Below are experts of layer 7 (counted from 0) of a mixture-of-experts language model. Rows are named router (the router's row for the expert), gate (a neuron's input weights, with its number), up (a neuron's input weights, with its number) and show model dimensions 0-255. Each number is 128 + 24 x the weight over its row's rms, rounded and kept within 0 to 255. Numbers have three digits each.
After each expert's rows: a language model's description of what the expert responds to. This comes from a sample of Wikipedia text that the model never trained on.

# expert 34
router:169171124169097146121115119114106141132132152120140091146124086124171124203113176132132131106081134163137142110106136138082094159121150096093139142122108144138163170125064121139144169108110156152094136086098121149061112147127125126124101116121144139128107152137128131075096118141116134127127126138134120094127150112156119117116135123173127130110136122151143157152140126105058115149143147095169162108128126126171139158154111096133100139067096081125109116114135117107163107122141150110092119125137106116145140118115131160141142163148145142079170094139111121148142121116107164146140128125135170085140162140085150108129116085119108103148136149111123133114112136142096115141153161104165131138118132111145143120070105135145145148154113093139179153155099102135108123152131160
gate1:188151135096089111152077153122115171109110134110124136114099099127136139125156098140154126134121140167094144120111138139167101108121166120140109084112117147141128128157087123143125105132149142106152146097106128136126103128142137155125087142128126141157090122140117141139168165116098146147162116158122103143097087130130137106150128153151120145107166151143123132139133132116073136113110196106153121159118113116173147101143150110144118121121158131147100113104125135087113120073104145136157145182119128136149114106106124142130095137152159115112179071102114154130098133106139140157115153144137100116153170177131123137142144133106170112159093121096149157104140115132105117116120107074117119142123145135137151123062093132135132156122080187146173135128095114055144156118091117
up1:141128093156151150102154102121144122110099115135093113130104081155151128088129126166133134158158112128139157135153139098129141101166144134140121139156130148154137136118140133167137146130122158099111065139096143134168157152102122094085137148139111114123103152128158136147075162150098126105110139143150142114136100095125138158134145115127109131139118118089122161141092140145151134162116167128134103167121103139196112160142098151108138133127137126130132142154092139099054117139111159159120134108143143082138156147137097139118140146135121132102089138124145114131144128125109084109119108113114104145163167134093116137143173102114102117147160083113162109125171138111107108108075094164149081138146141151135037136152147165146153099114125130105146064136129091134120097160140132
Verbs, prepositions, odd bytes. Mixed pieces after auxiliaries such as "was" or "to": prepositions and verbs ("on", "used", "met"), stems like Cal-, and Thai or symbol byte fragments.

# expert 14
router:137139096153090144105096111125134134129131140165139144153118168126130149167119137175148123092078117131107141160108135142125115177126119120116124131175087145156125135125098126137150128081093094119084094108165138088132118149127147142137100143131116138142101133146074162076141108140119154140138132137116112090126083128142086108142068148142132093139129168116119153081121115134089096127152186099104118128144128144167127163141139078116117124110098143106098101151141142176140094128130143154131110085144112132142105114131174140150127129142151170135199085163148104157134137130117151146138113127082108129128180121115145122095090127107126115095156165146119163141127127128097110115112145145144157117144168145092161123122152166166122132146111117145153109143120084125112079120096136
gate0:130124135125146141127085132101100138134100130158200174128125133161143140130091123145136109073137062131131125162109128128120164126103094151148123142069113125138131125163099103119110177133097102148115147138118123100101115188150121148160138115129150112121112083126136157117096106118113114098178171165119110112122122139118131113139144117163091106103064126155132147141102128174086108106102178145116139102126147136146168164132141122147095139144126176140117140098125173118102175123127152127133106139092117097111155089139123145121152140130159110162148108141160126168123122142098140117122153144098134110164132093120136106118132126151107109095104128135154119096136168143075115144141120096111111127139139165141184112141157124119159153166098084082124145099099110147128124151119133
up0:146103147153125133135108132159119122122129156142129110163159091129137095151138092122120147177123154123115125119094134122138114121155132118145099129141148147149124194119129105107155132100178138135136125137130119112144158159126121143125101155163059088099131144102113166098138135120155118145104168075149135137075139104122155140123170147087154137112130087151123116127127164106159126126136096090100152131120135158159119143138090149140087097101163125141130146133133102122148128125114117111107128151160140146150104101122175148110132140119110190154134115135117071113131133157102134122122148160143144134151072161135132139138070097179128139099097104157096132116123153097092095117131152127106121089127105142137049145144106171102108150123170121133130104172137090164174122112143102
Political office wording. Function words and political terms in biographies of officeholders and election tables, e.g. "succeeded as", "elected", "Democratic", "Labour", "the".

# expert 39
router:134118103141088126150108109130107151113141161155158118176102129143131117173127126136169169122083104158123098123143102118141138137150127117110157122146130159118111104157116122155177147089120125124125120097131111066105148138159114134151129093147131082126097153160101155100133123161132150156120144130147089120152093161155133139133091154116116098085114153134109153090153079104096079129069142120148140120188089130147134159153126152177120130132149110133108136097158178111127080138134143136135094127124117134116138096163138113101131124087153109149133079142127109164163148148143149121148143138133140113163154189125161143135107098143112115150166147174145147118091146141134109138110085080157148095150119151103131149114143139134175134158107105112140131160132101136112086142136141
gate1:090143133113082157121096088146114158121134135145092110142155157133153082140154113105151155152120111134098127140151115132132100137153124148129133165173150122064132124133126108122175135115116155112109109115120149133112119178119160087132177094147161115137089162115127150125180128100118148145107138111132123170144114143172105140130099144155120141116149113122098122110126102177133123141089130123132128136139097145119143152152152098135125103124130125158138176129129158092145132110158136108181115131130132160119153130140122139129149077052119097132103098168170137153148171156164128125164149146125158142163130147119160112124104138135140116137096134102154218143106125113118123191169097147170148130176127146127091146109164108125125137138122139104145122166142128130131159148103146
up1:117112130140115123079134132125087092165119125122113139139111126116142118139154159134098093112138152131132117154159115133129159110137152134138051148135124140152116135096119152112082141148098129116116134147120118166127183093131101158125103130099151124130135129143115103163147114117138159096109106126175107102130116144103129131166152147148132150104100130132151120182120146117143116143123109115127179108126144111136135118106079127144142105135102158099128148130124107158111141173097135138175093121099121118121111152148122115089123114146196150123158100140096141142152132094143135138145112140141097098185160089138095133177109098152122147119128075116125102113137118133097133169097171140112109154108068143168156117163102175073142094152160123165110098081154106096149103175124134
Capitalized prefixes, section headings. Opening pieces of words and headings, often capitalized, such as Bi(ennial), bi(ological), Co, Te(ams), Career, Family, and equals signs in heading markup.

# expert 1
router:163119106153076106130131159115097127126154088085088143168078174109133124149126172145137123098100117158145103164135136128125140161159123140114128129136106132146159138131056136125141125098137113169127144119121124076117152099116144105104113172150132108129139126126102149089151163154134107118117099146125118096141136156172143123126111150158112130147100126162128134139185112122125095138126096077142106112153109096142139149167108089136143106072112135099081104125113119137136117144126113133116100117181103139155105104117163129135127116137126164151129072119111147080151145123103158142136132143119148106155129134128128111108091098138107112129124138173146125110171125115132153102132098116151143140141141187125120131098145161131124128110107085128139157171102053169105073095125143
gate0:166134109130176132094119153133166120144148100112113143130100125121154109154194099170108131116135119096123118100089160138114145176149127139152137152176149103132151128077094102125079085100161123145125105106140103140125155143140132125182097150124116122170129131143137142167108097119143120135152124097097136145119124106124121086108140130119146147059144140140132085145127152123153123136157126097126144133103145111144101171126109097141140074149134110129115167169077134144131127098106124066155128153139147120119132127164136092116133090105147156157160108153127151155100138101156120131108142142114120122145162086148101153144102121147167107144081166152165149101156117120128158089120118170155105111117189141124131126100106097154138146143099147125182129143135129132137093137107112
up0:127127154122178104136145131133145113137150106101125136135103106131133123160160148174151121119163165127154086157138148173135124149164114142119171130178164137110120151099147140130079107119161096130158117112121141141103119122134119105176112136100131157183106116131100112180134086146135107137181145105137131140147093102115137106082168112154108169100109128155120146173164137119110153109159126134116119082162123094123145149124128092124120079124124125114135171104120127144130088098108116159166153137127129112110124103112152117126178131154147140116144105162124171119119136119149142150107121147136104114115135100146110124176110108108138134078084157144164119153094169103134190140144089131138105115132147174123097142089102139149140155163100102101181120125134110105164128126152094
Hyphens and range dashes. Hyphens and en dashes inside compounds, score lines and year ranges, plus the word piece after a hyphen, e.g. co-curated, 1-hour, 2014–2015.

# expert 27
router:124141094163091092117142141117121114150132096158121164155117142139112131151097119117158087096115156183129096145106136121137117133129160147100134126156118154161145154125159101164111154084111125121088147149111115103120148114137173119158115124133149131134124154156107173130136144127098139122128129143118077117120177147144163126149125147138137096119080145119111125075123124128081139143152152114140129135178062131158120157144163111157107122124094112090118108104152118165140143137139097145079091084145093106163114118127124163123128099147154157155145095195143114138099090130083172133150138120135107093114137145090160135094105114131104090142155134105102135088092131148127110100095107103123149099145154096092129160097139115129145141115096097154153141139105124159132077114124140
gate0:157118107190119106101154125122101100120100101119134110143123124111149153152144112128143121107121080174111114174172152144138139081118133093115155125149148136134141142121076108118133120114119099117062125162132101117096130088079190130165125124106086104153089085120141167140155154142091115160102163112127128091144150150136118117100143158109138126135106120119114079097124112147142123172119149118155093110132113070138135163167113140120132112114125137119121104141102135119152175072103122118131078131156143129129125143135122124154176094107106075132154104109111123106123116153110148121153132133124164128115128149128132117110116094086103116124148085127125173104128101078109097135108176140117144130081136125094147119127114155116172107103164110133125099099154130108147098105119099
up0:132125146092130164134086071142125135090166098129130121097126117141072061155083145171096165125125149106179132161121108134113131131147114159107134143150147118123100120111153160120115120164131168147115115108148128115163105084118118114122103161083152110115136164152097141157110089127163136142132137120113114122161159113090142117139147084118121096108143134141089156149086089155114126142155099131161104094134134130179089144128159123133096152088097113156146150119155146103097110136125139122108159126134120097117109115099146136112151090175115124142107141150163178147152109107176110141181149137177121136138140154141098135105155169109157091130091155136108097141129113134121142117151137104162146132150101100101110130063127148146104152126123120126151108113135130148143135103165138
Table cells and headers. Numbers, percentages and header words inside wiki tables, such as Votes, Turnout, Length, Peak position, and cell-final words like film, days.

# expert 32
router:119134123119088170138127152111133121140142139137122167144086146126136140162106140161131096111108109123135111110114155122132144132116143139101138134166117126135159157128126151161135151111102151127092149116162100061122138129141149085136099126150086097116112133154134166126148123172148153122135141144105100096088126142138164096186102106133168144117112081143117170116136151172103133117111131117134129119142112135157130126109102098133126132129113078130142117172127132135150119160155104093088122075123133168138188110120162113133151150127113108090159096144123092162171154156109131131172146129109132065116148126130136141162118126122066089150106105147138104096112136165140150125124140119161159102139135122079129102117140160118174175114109136109180153130102099137140086138152192
gate2:091110146131109128106142163098103125120115109132117150139129095166142114077143126175132115096098152127125116151108124125066119077128160122134115104126099116113134093127081104139095112110121126149115142099117137095158127148091144100139138165095132137138127136106065159128156114171141161103104132130168120086098163135116118110130119122110136117109142119153090139108069152141119089176117128103153102154105117144138127104114102182103104133133097108168165139152115102114156168136159070129122102145166106132155130120103157117122132121163114119084147081124157134148147172059123124109110144139125139141126141120175106127159111170099146100139124173122121139174133149094113143146116118120126177156133102149133099088119117136136098137078139119105146112138144130132109101169156113
up2:081097122100109107135113116148154057168153130106127141131100153159104098093134081120126124091143122138173156158109137168128114117138098093137126193129164137192128116122120097160118174092105121140109121105114127076158157114141132141112098163172086142139115119160128148164161131130147143129136109121130119149132151121142120130138090154134148110095163123104094132123108186118163113145119118153137146138143106140112135136154087157137134142192108154123092126075097097126147142112124105101154130130138154143125123144156100110139121165174092135096099105128144126104145158133101152165137147151179129135154127126098132093103143107145121074143168106138151118135139152119152122109102129179119127123152106107140116152135127137122091114104095113159092089148132113091110143108152134
Odd syllables, table markup. Inner syllables of foreign names and words, such as Milw-au-kee, Hangzh-ou, plus table divider rows and numbers in vote tables.

# expert 30
router:140112118172095106125112128148101128129097119135111154154104162118146136142128149120149171118078142127129157096146102120140099174149125130095149143183089138131169128142142141143149129108132104147119129106143160117143153117142144121116108118134122120099138109136116154144131134151127121108122120127166115082142144116169137130158105110144107136133076118148112153129143120113095126150124151087130137101157092141112149196145117125105128112089092134132093092122138120161164095139155108120161119131137089123127179147138171165135118118139177123116140078124104115160122157107116172106139144163147146107166145124099138123096112127130119102156133161185111137125129126160126080128122136116172129118129138164092136147110129183126200157165152144154137149115057125132138067065159110
gate1:096119154138182118115132160124143168128099086111144160127126116147129114140100132138123180100125140086196104173090164160141069152156140147134120140188117126139130152052119146160122113110132111125133145123150143102159129090145089133133128106068170134121131122162133138113120094152095103155143160181171155087162129115116135125122135091121142149136131134143106116146113087129135127103092118101125123107147138114169111121152162169099153158116127145132142131119126129175138133117101106114145131106095137107121139133131115132108111131122151071091123062091122128122115111146140147146152138141123147150165124114097096150112128102125100133132117148166090130080144139101168102112097133141109127091128111105102133127130116150120141125149123087122109077135153143164076111112135103
up1:135090135136173101108124111099137136153100105148158118094125127147111106110155151168162149101145148069161118151167103150144046140159092125093116098171168100139153108077107095112080136139127098140154104160113155127161153100128158132135097110116121141156139117143122091079124129135112108149131133160148126157124139135145105117144131111132139125147130161110087173117138111102109122100104147110108142115144132156151132122156154123113151110113136118157135092130122147135128107085134131125133112126161099129119122157146142160089092076113122138082138095109109122125073105164127141119171117097111146129110127097142105166108117126155162154130143130206136125108120166097127112126129075163124109081149132163115127128104108108150167144135115152142123105120128122122155140116190099
Name-initial capital letters. Single capital letters starting proper names or initials after separators or spaces, e.g. K-ildare, Thomas J., G-otti, D.C.

# expert 3
router:142093091142090137099121092127178136100093143155106145167110132111152150178125140150151113110136128117153147121168140113092086135140143108134136127152095147144169153135114148145139148141138117157093149111164136113116192139119135124158093106175089129158125145134116185112123127136131113136129170119108132081144143107134161119177083078112119125097133149158094113137135095158053138151109110118130125074152110113161085159151102109144107145122123086095141130086154131132146119135100103150147135119151127137124119120135124169098140102097157120126154079151089146163133148111127137146168115147143101104130164134101109149104119121157098123140144115141147144125150164155131107132119146067149141120136152111120134166093132163139141164145111102123149156122081129125077123159129141
gate1:137138129166129140136135135114127108096135156103140101129104110107140153099119143122166138103135140142122164130125125129120139133185162148154167145084123107164142126149105098135130128098163145095131133127150091109167146146112123142166150099132152137138147208133122148121151063145123141117151124139113158147129143111133130123137085140117109128075145175142118078137130120151097126164148119151146124117102135121132113150133099102138176150134128108129141150129167133228130126107102111107099125140091113123138126121119160146131175128097140172108124112140146130202105119122130115116128115089121157101159136131094106128116117102153146101148151162158160165127157170125158157093097095095111132117085125136154077132096145144118147127102122137081104124151108144151160171165162114
up1:167161103115105184156095145097091147190144127145107128128130152125131152122149102142135126148144143105123141112162108141143161138117105101160139113082139143098144133112143137109116129140082106117085146154099110111116135137146127137134091113116109129108093118117135163121127125089132109132142158073122130154122130094089143114097158095161140148149132091159130158116141154074128136123137128102121106098139174159093143133093126116106143104125159154099116071075116148140080108110179121119158144073139142105145113122112106120140116116083117102149122126142122156153142121145114153183153129168135121135110095113169145169121123130116151165071092147148139115144147127141084136124138124124129111161120149105130102112171165106129096130138122103186115111104138123142171075104083147
Word-internal fragments, table pipes. Short word-start or mid-word pieces like exhib-i-tion, sh-ops, comm, dep, resid; also table pipes, heading equals signs, and month or day tokens in dates.

# expert 9
router:142121079128076159109123138106116143135160120160149173146083159141162132160114148139124115118126152175100131155090084091123123157130138160129144114168091142143114125129135121151135161133116108111124125109174118098083109167150103115120114078142133110109087105125113127144122121176093108154100084154085112102123149130122138103125078129109122114088116110128117093123122111116086131128113134133146133102151067134148111160126095074155118119127099119079108123135156129095140111108122107142115094070108103141141152143122171115154154151142114085134136060115122153142162139119100132105135134134132161123144153133113156102097102098108075089166162158156131148113118124137111143131143120108122115107156154154119144181117145124162124162161079115138134135122128114141110076143125146
gate1:142126100092133110097112146132142165120152106118137161123139131126155152132131092123146093124111083163119120128122129107115129102118129111137119113122141135150118136110143143125146182124142108134107132124130106110086127175146093121134119087170148090115155111133155137145080122184126104145149133113125119171134150154119130114159114130120124091095106154062120136107098092146093124141116130109120110177104120166166099146103103123115118101146131166130111139119141091127100135118109082127129119092060103121076118179143128191142132120137118118171110084105107144164126111157107131113134105137112163133122119152117122122133107143122107050163153152142113105116087146120117140108143142142176125102125132097117165125097151146149136137161117148192093124126143124165071079172152117
up1:133201163110121130142118103106139108123133123143086154137169140154120126133105139112106100183096107115128138121144154094132151180093141138138144153134162115144125119145104137138108112112149137134147125112151131132153163118136177150146122141140080123112117166143147097152143134119128124119132124151098150086133135099132181142167138106143108139121076148122064144128128157143127122068102112129120147158140099141084111146112112152142085157108136092133094130134141140101163160145133169118150100144154127145121098124117143119173143094108126172107110153159144119112162106119164115122164142113123115147153108097100127120112150117095155141108128085157110148062109125119068120180149169166165142160090142122132156103147122089110101161127120115139158158148146109148147138087135087
Biography and infobox fields. Biographical list and infobox words: born in name lists, field labels like Height, Website, Occupation, colons after labels, and died or played.

# expert 19
router:137155115141111152126126133138112131134152092141141135129115117133141123148094133123153141125096110131121125112124121119136117121167103102099163137166104135101133227118127105152095189088116121129128171084150132138099139120126136120111135145148118117146116134116088147105114111166118121147103140157096137140127130175162171142137095138115077116117108103117125138134116122109124115124136155128106161119144097108142115148147121107156095113134093113090143057146113168126189112118112137102147104112189091117147149114122165143136142130163177160101114062136089123133134149086097131132152111088112120120111185120073133113083129131139129109138137122176185119133119127090143142133117127073169131110168172127085109106136124122128134149129130153152131120111091127122115088130134165
gate0:089119128165132181090150099126143164133150138118140173141153118114145119124163103109137132095135115114127106110152116110144108065130149119151129129147086121136102161105131096120137130150087146127109078147133119136113135172147118129092120120108175142121120136170131149080137124154122136158113145154097110164142182115131118074171117138120167105160161172138134157123114098152142154160126125119110149127123133117155138171133153134136142105121138074100118158143135148101123152144156149155099097119164173146112124177097118102124143156123135114107120131160111086115160109126149151136117116117054126122122104138104121130125118173165124082088160138107156108126099146097152127136115118144113081090145129119076125136104104145156105147196134120151090139115109122094119099164112107
up0:115137099153091157132110106083099164113126090122119120144154078129102107080151101105138143075098130130144140108142085104166130137126184129122137127165097100127118150131101139113145158087124150130092067101158115092148174179137150128117129148131135113126115137116084136068100135141137136160107142165128123156128154130130136161126090143086119160122156118137157142141127102141128132150181137121097107140114111105126104160105107127142159124109139061135104136114088166109145193135150137125076144131162163173149123126099160120142090111100158137099110099129168135083143149122144142128130108097110135144111150156152160139114128149151136122120152109093186124170137143127146165114161139119104118165146151122139149155101132125162131156137125132127090141129103110136111109123115120
Sentence-start pronouns, initial letters. Subject pronouns and connectives opening clauses, like He, She, who, However, plus single first letters of words such as f(atal), d(aily), w.

# expert 29
router:127133107127075110124119138108140102149133155169161153139112166130151109147149153131148156124114120144116154116126152126104094172149089098106142109127107134136129135136090172173164157133103088143134115106135125116134149147115126085146077082128106129103093114137142183105158157191133128134082059141141129116132146149139137123162125157150133134101068093125090143117122078131099112144139152119119119152144106142140095166143138100133137134136094124100124139150123116118186098122150118140124088122145132146124099138120159161153154107101144123156135101164097114105151142149124143133151112145121152117144165099126109111116127114105089102147197120148136139121130113131116121104125120065127132146166141124107118140065122161135128144109072136172177141140111109170088115160128143
gate1:162143118188144155137123150063163138100128144160143106131116163101127165102152141139123134157122106132131171104115129139059127083176112104131115128122104129145146095156140140142153128138135153101092109122114131087140103131119168097157124136137120131124105135148105167090132139219154145116147066097155139138175154129127138153164163112099112127137121109126144114132129150083128149136119153126150124149137129161121116174137173080138098135139140082130126147141127141102138119131149137118118089146152134138150134110116114162152172076119105156153124137149109105128132134102153123127157095132139123137109106105122134124138140137115167134134180143133114161156100126095120155106132156094143103165139134124151111132096100153126158123105080146121129118161140120177111093180094180
up1:158158133140138129121117112130132152123131110043092113139151127131109115129132138122149083112152158146145097111147128149174098139120111168129142121172143104135131122104131072146100142124127113122119151139164146116139119136112122136094128151140149132114131140100164124118115110093120092130120145117096094113145140137151086146135149110153156159147136167121113133144103153179120150138169134157149096082118130144149102155139110140120137122111119095095114133160151110155158099089110101114156138119124158096117114138149125109121106160121121141140153132086148184159122111102055117160120142153118108130067128165083101143154123128147086117186096116181088129121113115141120133138116118121103130125138150186093111126197128087093100129181120169119104130129137146115131172095153124
Surname and place endings. Final pieces of personal surnames and place names, e.g. -ville, -shire, -ington, Duck(er), Pear(ce), and the possessive apostrophe after names.

# expert 33
router:093136099127082145147119132154157133120173121153120127163070147132138098131107148130148159092094120121140098108125137155114111127126138109086114144128101166148126116125088144137131171130115124181083148153116085122103185135123124096129097122127128131136118131131139114102158095129141148120121083132124086118091139158165148124134153131151089140117071121151157123113120122145117114125120148095101090091147098136166100180144112111132122088114118103095123129127157115113174095141131135140117096112142100165148131133138165112170140147124155120110144097123138120170156136101059153127135135121122132141150161128068137121117103095123065112159138142123110109128166150153136143132114134134137146113138181145090169143068103122137162139138148110118174116125122087125142067099160145
gate0:125121095177087115142128103121117140160142156128128156106110130112121087086137127151111144072142146103142145165157128124094141096138130157112124131165127144107124140114084152150094086120146090082124138163087121114144119137101119125096158094149113141166063104079148135131172117138121174134119123096122114118118116109115092081131118075128074114168147143109126160127132125168115142090116101106162144151143150100143100151111193120074113153133131175115079118114093154147151155128137149153085106093122157125093132128143120116156137142144121122156128105123131106139142128095129103148120124116128125127163118095121139100130130125131164110115136152098135149143159151160143150157109116151125117123178126132112152164054112102144109123080128169120147111097120132129102113131135165
up0:131179111145138126091088160112123148112085076127100134158141129122158150104128111165127123129119147102150127119125135171117165132093132124132118121138130146111135102151096158142113154171141134159141111125118134150147136082104128131117120112115155120139124116109142100137146145148098164131097115177100136116096144146109115153137097138103119046148121121120144123148179151125110188130096115154109136158199087119182097120096185176120125154142118170151101139152134103150171124111092145116108125150123108158127103125147132122102154155146124137126147156109121133148152125092142099119188144116149128127145102137114104077154118141135180139124158099118165104131114090124127125148114126124133073144109172141078132146130096143110114104113137159141151139158104116154128108073111163
Measurements and math notation. Numbers before units and unit words, e.g. 5-7 mm, 324 ppi, feet, cm, plus LaTeX symbols like $, \, _ in math text.

# expert 35
router:124121138121122154122156098173114148130136148163120091167132147128118104169125151146161119143124115107105087112119160144142097152113100125118160145133121115144138128135119143139143185130093100155123147100133127117101132123142119103165112128125143135150068136144113151141141143156148120121109072135106128077111100126162125085155095110181103108121131115132154123159133112089124106148156170114119128064158063132154099152116121127148111103098122086115109098141104131160126104136140127137150097103165094113159106116148159145140131088135155085119130074138150103119114130129138132129139180139119163107155200138113136118116079107125111095146109142164156127111120137162133112119114120110160165147162169144104125154103111130128125124132096086140122181141172100168080116141177119
gate0:126104139132132146151136121136110146127120131144132120147103181139104124169120138156123161135156098152088135122154164151104110140142089149157165126148172148130111106114123135104139112187123119145142112116183103172111145139143124140116136131110143119136071172145106151124118108152127141157139067148127143156123117118157119126132100147114099103137173158163155181110130108084116111132142175134147092103144109144183124107093121134111134141152134077134149146129119120135141111090131120153141099134156150097102122129118170114119088121195142086122105127134138111140153104143175139139097124175119147127122162085063106163140118105103130093150157096149122119126117109127111067168111109167157086093143111116138160146131131135143114165137083122120103134120170100115123089132149127
up0:152155113142130169138128131104114140138129096156168119091159123127105139110109116129120128096091142128091110141123158109122136141151144110124106118153113084132131155146098114127117133169147168145131130125112164151187095165098086129108116112099099099093149131096115086124111169143125134134096157142094132152137167121084094112113127096120140162106137125152118168106137139087153107186138115116120118141116102107080110186127131114133117141139108131138113139127130128119135140113146113127122143178131095155116160167137053135109108113108133173166094138128146122141151144125119137117115114120123134132123148140161139137159114117084131160129132140116115148186131188159133155128103144134071165117113123198137125140121092091214120126096112116134131138133156162165119090114141091
Word-start consonant clusters. Opening consonant clusters of common nouns and verbs after the or a, like tr(ains), tr(olleybus), cont, comp, stre, spr, plus acronym letters in parentheses.

# expert 17
router:119148072113089128124135166148118102107140090144137149162101131145132096136108123110137113122132102125130103095103128092112101157132146134062182146114095158155170104134065121160121133087072104110152120123117123118124134140127160107156132118142129097124089157167112160093113122174111139137081115123108093125107152148108135124140116154174117115132089131126132135130140108114097116101148154129106102117146078135124116148138120091118146116125137060129153107131168164127130130171154117138104096096144134129165141103143124122132133141100158146109145063124115135143133136124086142126142145116172145168135163100083112120092113092113136116118167137118152135144138118118079159142144139100136144136178092119141141131118127140172159135114108101124174139148124075191112096125116153
gate1:141129108126132157141122128142108101080088114158118140096180104099140085135155146162129163132126135156122140111134113095112135131130122155105163133137086161126141151123109137156125107134089109131131093090112113151166125142156128120141061091124120136141136151167138129113099117159173130107089138107127105120142143122126131109155132159146120129132149184143144148123130138147123151046149153125131130117164102089141106110108103094107129127155141126116118141145128139103095127110084143159106101113132107119161113117109119151103149101131142114119152086123139126139094133102123101107117171114122119151160118147119050113091120165120125183150154120110140089124141108148088153108141169157106173153127080060125154154156100143137111134160076092076136123131128079129111128110134112
up1:138133127120117128158122161132121145111070090170148132098192123131128110140123147129144173137108128134149163126156116107103112124128080127108148144102122146128146155145099156170135119130129132138144113099109120173158152203127122135168139122107119141134141112146130084117106127129126150103088099116117100151134152132140142139156114113175089141168161130110137136167139132162100136093155140123131138115118106103153127093128100122099112146148117114115123125139097167112117147137081133143098066119134104097149098152135118127138123153107154159122158107133169136119153160116117146148130158110115128144140104112105063050099111150116136156153153149090137094120115121150118179108143138159097151132137115045126136137138095136128125136140115099094138116169139055096115148101139090
Verb stems before suffixes. Verb stems cut before an -ed or -ing ending, often after was, to or were, e.g. indic(ated), expl(ained), protec(t), depic(ting).

# expert 22
router:143128113139117129111125147163146132111123132128120134140087147125123080143120122163163148138159119131129120126099120125153114131174161137084158153144127155133169149138090120154118163139093077106121127117184137078092173121132169117152083113146142105159110118115123168084134144148126141122122165151110102116079112165168125077159105108161085118085087137167141118150126127135069135129084157125157101129117048161162158121144138096134147122114136109118119104118120088133157120086147139147155122095140118132135145167143159132127118122120143124089141115106129101114112152124132127117142058131094129152141184149096134113131109102131111126165135161142092106110131155133114103156119139116144174106176122132095169104117149148117176139120137124122119139131124107124112091118131102
gate2:137087090184111133169157178108159151112123143139126130143133122125140140119126145153122143137162093143131095131134101156149115119163160157151113152087139082137155093109110138119131092122123111114120135153117137063139136165133171144137163150143080150118155107118165160128149153123110118080124086115128101143129104174132149101153120143141106153124122081083128100123149079154137143142106155131119148163167132114090112105158116132131119091138108119141132128120126117138146159094142129128143115112077118139148143088107175124113159144069115115136142119131116109129113119109149152187134131121093119117105113108101140117102080147155128118102142148097102095141133176090118101141139093098197167174145118122114143114168147109146151130125119159150089125098125104135137083152154106
up2:091175182122150117063129130126094099156140124160151148136171108115135122134130104066136117092121113152093073162091130112093119121132101140164127163143091106113148133106153097128108101171094122186099140123125139141154145108167153114132113118102098112111155143123152135131092093170125153159112129147126168095135137130133124083152111140092144158124123152154144106105115156105095116151145126119140103158125135139140133111100152146162126127136125156131135168160146132133144097081152118069135155112138119087118117132137131095142102137131157172167167114124162167110120123147113083137096165161167131142123160094113119113134148167126114150111145103176131149112126133120121136111146164132156174129133119150111132157126100133105098138095143113156132163164115180144141101136096141
Word-initial capital pieces. First pieces of words and titles after articles or prepositions, often capitalized, e.g. Ob-ese, ob-vious, Ex-xonMobil, New-s.

# expert 8
router:149109105143092126100121147135145104143152167108133101159088145149137120108120157138143128134124129172132098098083128110153117163155115134129144119115093178141154143151126149168160172097116078109139148118136127121125163163136145112139136129116134144126155162082103153113175126158094190145133100136121146107117133131132165086114095125116126146104099127112154136093153132139040102172120158105121106090136119114195134114163113087145112138115127117095099121108141105097129080150114135159128109118174072136150144155146131165130122094105161130129118100156144079138179148123104141133158161132141147093112151127115136136123109117098104126128146128139160138121159142146134133117144136097167136125145144138092137113112103122172120144103137092124161211135126104125129106137128114
gate1:164152099169108108112080121133139135115164139135140124127097136133156161116137186095135112131115099159180135108127120113185109118130133116096134125136135131117106146113169134117128152105110116102135142109166137123166129134136088068100122081129111159141114098136150136164164140141124166121089166151112148093138125165137085126087124078114138137115142140148118129109132125137094125153146152151129094167131124084176152108077128108155134112156129134147120141119167152056131090151127159163138122153120107139149130115157095096142123153146143120106148099068113118147130177097118161130097129083096134120168131132151154120130114118123097094102110153124107104101146128116128126104147125114181128103092137184148174123139114110130126126136116132103123158067128161112155096116136119
up1:162124118152125117135153114153181133159130148097174150062133097110105131157166100113105136111118112127159127133116106100107125124142126142113146126131062120143163129142128119110140124144122143090150108141166112121132129122116149082099125107102127134108140065135179151131167114102126154115166126116141138075105107133132143097112155091130155154108167110150144159117130142141098115150138150094108128102054156095134123150122133145086105114116143131111126137122104153143145109122121098134123118133087170130179117123126120160133147145153105119135142111115160065079127089119128128108126066104133124128104115155151139122105121110092087117109093134136152116116172121118131123111058162135123104152124140172123144102108143176111126134156153180174139149150155126111154170122096132
Geographic direction words. Compass and location words in geography descriptions, such as southern, north, near, west, and commas between place names.

# expert 20
router:112128098165138116127166148154131135133115104145109173148064149152125093129109158173179128119128168159140096103155150122107089159131118101116124128135096142135148151138120130183163166108131097136094125060147151119123132140126147117147110095148122113156105136148102142093126120136089128155116078149116134106090141130147121091184124147180095150135112141150121157104096107095118117164118124142117117122129067112137111146139124100133124134103108093112106106097165135140163070132136091139147107095162086117133120127132160159140152137130143115091172107155123148105152140120113146125143146100119173134126128136118157131108157125119111102154129180161141085111101143142110124123107129105194138123149122162119151162143136135139148140114086131160167145142088089169107107117115138
gate2:160167143119095113167138106159133137107096115124129139139125121141128146106130150122123114155115126110122149140164153138063103162137135133095141154152139143141115138184141130137146153178123158100136162092147149105116092073134094150125131122161120160102131139158166156158145114127134104138161132117145134108090137130144087154120149150121124117112181094119137140115145087118154123115130151112133105118093150159123142178134141123135085150127096181085190130106115123121115132131154096160166120124152153138105150154181124163111107139126136172135100111182145135136139137127081117123119144128128112137099145081136108134159130156154156139086120106092158180153102139134101069109145129135162154116169103095124146123123141143145149105140093123120104150095075145095123093125095163
up2:138103136068131137142120170150107141157142149138127157162098141127129181130119098121137142166135092104139148140113159163131138108112122138098094141199106142129118110112133090168152083130158114175106118145065106118151112143150130119137119139114152145123146110130085132137135130102172147129121121093130125138138118103135094116151137096106132064152144139135117161149144119136129081080180167102136149110160145162162162099086143134096121124116133108124105122121119133096135089150093145123096166114113092117143111113104142130086156121142133119174172100129092135115140090128168156099173120116091155146108143117175119118113135070144154126113141147128119120119118143154138117101160160123128098160083112130177143164152114130109141137129098145141126119148126167103102167123138168
Sentence boundaries, the. Sentence-ending periods, paragraph breaks, and the or The opening a sentence or noun phrase, in ordinary prose.